config.toml
normalize_top_k = false
balance_bias = true
lr_router = 0.000818
optimizer = "adam_variant"
batch_tokens = 131072
train_tokens = 692100000
Below are experts of layer 5 (counted from 0) of a mixture-of-experts language model. Rows are named up (a neuron's input weights, with its number) and show model dimensions 64-127. Each number is 128 + 32 x the weight over its row's rms, rounded and kept within 0 to 255. Numbers have three digits each.
Before each expert's rows: "mostly gets" lists some tokens that are sent to it at least half of the time. This comes from a sample of Wikipedia text that the model never trained on.

# expert 17
mostly gets: "\n", " Mi", " Minister", " Thomas", " version", " James"
up0:143104101067127160115131153132102152136158131146107137144153142156035126080071154122098120092122123107144066133144129174110089142115110173124121142079179144211091118156132187103148130108180133
up1:102119128131156096146127093128147230049148080132123146104163086138140165127129099128045116150128112071185163158138158119107107085158108143146175138137168072159065118120146112094151125074135122
up2:135115136070088099135121120131119209147057158096134098115141084089138153162166081112092122109106112141094119121100161117120137133173150132183149135152159071162091167160124134080105147154161109
up3:165147086111121114107145145123104130085115114097137078103119110181178180103111110088133162173125087148104098107121096086102163128128100136122170125067132103104137155164106175125164104145105130

# expert 8
mostly gets: "st", " New", " Best", " First", " World", " Second"
up0:108137148126102125135122127187114076142110113142094140051111134116171142182163138080084168102111131105109173116102111090138071138121137150128111141175103112133134134095109133105134094142098113
up1:135109168096180155135129116158170100127150110094123101128156070153103087130137083115176139150189081093104120091131062140073104089138100070159122154148107115123159164093128114107094161095125106
up2:121089107150082119113167148155151178144155123101167108156166160167114136162140149172086154117141135143149139122141135124146145133169099077124164063098136119081169135104117154131125097150126158
up3:109175117088111131149118098067111183192136129118155147133131111141101116124131135123186135104126145117161112144075090097141195130114100120146069120112121126095130237131116166140106100070076134

# expert 2
mostly gets: "\n", " Championship", " coach", " player", " games", " Championships"
up0:187066063049099158144121113132091139135111116064101107106120146176122120133155143112055090120187132139126115128127154155133158116136141133171128150118157132156152105147020137070145105173089208
up1:158125145133148109059126144045140136078146207137116063178124099144092055164125064153086147098152126054101123147119088083123213122136096162130084100083077110126131196117175089146090138169154099
up2:141110138133168170133117161153148166090186121162121091141122136109161096150149100096104086111137129175114137090064128109131121087116168061104105156125122138136079087062158112170126130108167128
up3:163109099107156127133086149157111087202151067121130132185138118139139106235118131158139085067111103128091159142135160132171073093182086102094148157087105177126127106158105122054179106102130175

# expert 15
mostly gets: "in", "al", "ect", "il", "ul", "ent"
up0:154138173146152076155070129083115156114124143141186159115115118106060130157164077137043108112140176118097129094135131145151177134181125131208149138105136117152177107192085075090098094088140181
up1:132139112173151139147126100180124142106208083085128109112144126185157145166087186124127121091103091175120145126144107108054082112157128123136122090112126123077197083136124114163145150149092115
up2:112125137140114089144133130158117138187114113083167151068084136085099074136152114165106129082157132098136134137067141087107122158188146108148140166148067088141140138084172160142077175087104140
up3:173147085063131125115147128098098122144099143102157104130119169149069130138051088092074147147168145140160116141195093183122120136175157166146126144114187105122147156064127139167119109118144140

# expert 14
mostly gets: " family", " life", " people", " children", " Education", " political"
up0:169169135100191138128117114097094155147130226169126149122104114126111149117103145155132163148128146153113082167161091116122115125159122060141098142128088143146112133104168168157100175074179131
up1:117152068200139146099100114160175125203169126223157117107160100144165138149123134154139139124126133082142072155084161123130134098216060063127147123108122090113089133143096123127107145101155184
up2:105121095101169091089136110158154099137181119145121197173146113094097181151119170086132191124089162208103097073100110049153195090183075053162125143111153098084099171125114111100180138086164081
up3:137082121109173126098146114093128141115141107091139130103118157166105104161165153187104152161191079096150178135117146117126107162152119142114146133151082156111141153092093121103067098148162165

# expert 25
mostly gets: " American", "land", " States", "ley", " York", "ish"
up0:122079103123144094131132137152124135159189151059109198104144147143087089138103109171185149119110134195147100133188106147133175112135129121130097103115094173083123096154084136118210141202118171
up1:175151127124143099082116134113112136150094128174178210097167103186110141141115156161092135140130119128117107135120156152165127086103119160139155078082095169150071163138079138085114146187109126
up2:088130096136131089164146200109106137145156177103115111173112161128145175186089105114063109100148156121178135081094153098102108109112145124092170137087041101109097064105188165168119114147114099
up3:159189090127121111181165104124231180087122083085124108115157166066122178108167117092080128068080088127153089088106162129124128160077086175157126146060088193088073165068109140128197153157060096

# expert 12
mostly gets: "'", " S", " O", " U", "O", " G"
up0:134106051088155131156138196114102177165192122067138145051065131118174063122142169135103128142136113174126143160188153113148152120155121154099174100156137083110091166171143132162165154136119117
up1:159097097120162094153100175138218150129138106122132180108130175152118122152160161159114122121095147132145179160124153150171087065124192139070124098165138058097146140152138105087161100181123099
up2:146063131156093180098143119149127165143151145099125150099120143076174114114154141146200130123180115089143110164111134068122132109096155150128103255099101147123130163110114142125147109163106140
up3:140190100169123147081141139072154130139084149175134076165086122172087103133133097133062158126130130112171159175135164073163057067129127144140156109156123165083143156144097139169125138127153069

# expert 19
mostly gets: "ber", " end", "or", "nor", "min", " Ger"
up0:148115135108116150093055192119101190151130108112104139068089173115179156203116163104114187137114110122183098084148180107111127070097112129096123188153079147143138159084063140099111079103114147
up1:102131115121159127086133156128102110136146087165080069124134117102160126166145094110107132243131156198145128114091112075059120154170102186111073143157190156101165145126136103126099134116104099
up2:131154113138140125133133105137142112095157162151109110143162061144197135137167154122066071189183133134105141110110155159136142068152148103182144153185110080151116133120078094155132144162126133
up3:150116108138178148141170120141126172131130106120131131160092154130160144091133088074154157144133145128099129094099127137147146097149115091102142147127114095190099160107164132128151175114158152

# expert 4
mostly gets: " India", " Australia", " European", "Croatia", " Western", " Europe"
up0:104177103123172129116134124096119150120092107076133186137151124159105163169109098132094126111157133094189134138102094139106141176110111163159076078077123152115196123078157109159144183157129099
up1:126156161139141107163121117134128104144079161179101115136129112088099129117092118169113136135142084133172169171174124140184133137157081161150147116135159118189120091051106136068173135126055175
up2:146073146136140119145088151112171162120168126116078139137123088136116179163139119146186151103125212156112214148132169150184149125096107151107163162091115060171138175121167098105076146098151134
up3:111116171157173111129061133125109150125145168090131098143154223146130174088159104150117151155179119092200071175142150099195144128127082106053140178142126167133157150150117118126136153136147132

# expert 5
mostly gets: " long", " its", " small", " single", " large", "-"
up0:126146161124166131078128084177144127181119131111140109183111160161090121156081088139116113168145118109106097112114148067094143141111078163133140140090118133125156115071167131151120137077157143
up1:169075124116158103113156120130129150190111091108132134108167135125097125127058166110130156219145142173144130075086155111142173067141113181132081094181211112130073207123087108173117142116110157
up2:166158117081118098158086156146116071095156043142094090137109119156172059095119130147119194116051135121169160127178109151075091126093148035148118123124163125155110165095139196139129117097074147
up3:133110170103105112081124139113101116121142179117128112089148113092144118104036102118152070182092117181122058140139140171106168170117119094120151102093102189067086185139118119154144169104165159

# expert 11
mostly gets: " |", "|", ");", " National", " Democratic", " Green"
up0:118086173136129113087093097187098136175112161117126170163120107154062116120119118125165154093104156120152109076146146096132112148093134191104129087136150168094105163136106113154114160092145134
up1:106149104136105099140114133153087158164088150118060190129069117102118153120127141121188100175090091112153120095118101158156145155118178085171150165159111086173164178049147102143120115075108129
up2:076146167137094119088136148141123210165133100185100148104090095079135163120116141103112134202177142117130098111120114095149078162119073155112121091104157170151133092089159169086098121165154168
up3:092103169141168138105170183134163165192108127134148146093126123141097156144128147175045128138181165169098194097160174193137116153149126120091148092150216114092055120116125172124110152110190112

# expert 7
mostly gets: " de", " re", " co", " c", " Vi", " ex"
up0:099192102174160153117077134096126152104178143120146094121134104138118087145140067120063195170111106086164119143134129164132112081127147159105126129142065114175166179081097102101142068145104147
up1:156143127100123081146148142159194154183108126129088109153134149098066224149067147112190097143133094065194036209128184142088114159121159171169110201142169140151150160119115159158082111136126111
up2:109122100073062109076147116097132115146108150096160101132126179184095095116166150125130139138126160119046170136121186130118086117100112115154129126124169079157092143153068123105130127140150108
up3:104141137135127127097111088117117100136143095081119050095113113146098110112143125162145187106109133156068070094173151177099134118139105097100140151162138097113043133126093130171149103129115178

# expert 27
mostly gets: " May", " January", " October", " August", " June", " December"
up0:155153150097148107077122099142138121115184109117093100105107136117140111117084142103142105182135154125076122172160152102084130093164143124188185150024135154072130113167074119115119127135105117
up1:134111129136127155112074108191086139111148177125111144111102131125167150134189101156149146120134126138179089126070103105125149138094071123123100090100115077165153193089082149142157119183145115
up2:196093091151149150124118163152111123112182114147083127072133101133144149160118127085121118147149127138083152109209164135079143123074081111122159164129178164123144196147079077105052094139097146
up3:114094150132148096119145113147107172099107056143074156135091147093121158122165216102119183155124128114097092105165145124151075118109093109127138166145102134095141166118101132101115114158102160

# expert 10
mostly gets: " his", " first", " had", " her", " their", " has"
up0:117179096163145122142085149151152090168126064170085116169087156106116118087144174159136140155116191108107110123165126080124080104180116128089167153139144110147106158148157133090131122117157143
up1:072154113128107132125144116104120138101150105163078174055149104173133160160098156156151100168105164177142186067150084181117138127134121100120148122031107101154127125115132098171140114128085136
up2:136115112117162160192146103157083161141111128120128196111130121155147159070057078140143095177096161131159155156059157138072148141118147108151153142118117099135171174120179155150083129148136116
up3:099105132167138171136096152123122116147167138159146090065111155172215099153150156106090211158131087168115104149089069113125119127183071138199132084113170174171196113117113156115120143138076138

# expert 18
mostly gets: " government", " became", " company", " known", " state", " former"
up0:137112118070129153105110117089167128108086131179152132163094118167173146100093108197159161144095127067130135147097136167210189138177149170131170179147140178088100136127125118127129155134185190
up1:113101059110165137151155083156089152119160133104126132128092103130154138122094126080104096114105089142155072106099079087139154148149052110114124145153088124077143159113162087127132152127091169
up2:116116115138129138087139106169092138160162109094168153149119093127141069161158076175143150153127144195125145121112092116192128159134112101143137109120115161214145155124143062109129147153168122
up3:157155131129073047157107135134107142107183146146166145140104111149154132205143166125117089059099098090108120140135086085161214129172173138156128109155139134148105141142155177141122132119168130

# expert 22
mostly gets: "′", "°", "″", " sq", " km", "и"
up0:121133100099111128116162144151133171201104157135150074109101116154204139154154089086129111123149115128143159123038097160226090126131086116132163132076143140143121163181125176180106062127183159
up1:137132136147132125089144100133165195153123092142162145094114160110115107099083197166107159152134093193096159086149149094083141107150094081116127134143115152136118107144075113123128119166114134
up2:120151104089121117092164137076137146109202124142113165176037109176151136222129074143093113118158148125093116124116130152125146098117097183068103121125103147115150115113072109125141129125142119
up3:099139102129144158120111133155138138096179096064105126135061177098161132164137132170160137158109183098059144160128158167159135129148117167176150136126090075197124158162155181137121074094118149

# expert 3
mostly gets: "re", "ve", "ri", "em", "ro", "ra"
up0:120149087122178185135127152112167138137145146143092098116055125107040122134201131157151152133128140111090184099144062115165125145128072143124157174163150068201126100078123080124123062125127107
up1:142088112127147129170081092126125111126146094133180096133128138072138125098100121094144126084112130181135114164148083160129076096142094108153164108141086136172150139128125122092154095139130206
up2:183072078089135191103124068140110133120092118173158154121145113143181149170172129112122175166102143162150159063177133125149109088176147124126060081156105161145116108154154133178183099128133166
up3:111147222166104123152108187141114139127117157122113122148120129138146099107133131135109097118111060113115164097075152153122108112126083151178187150130134070114208165116098180105103183113112117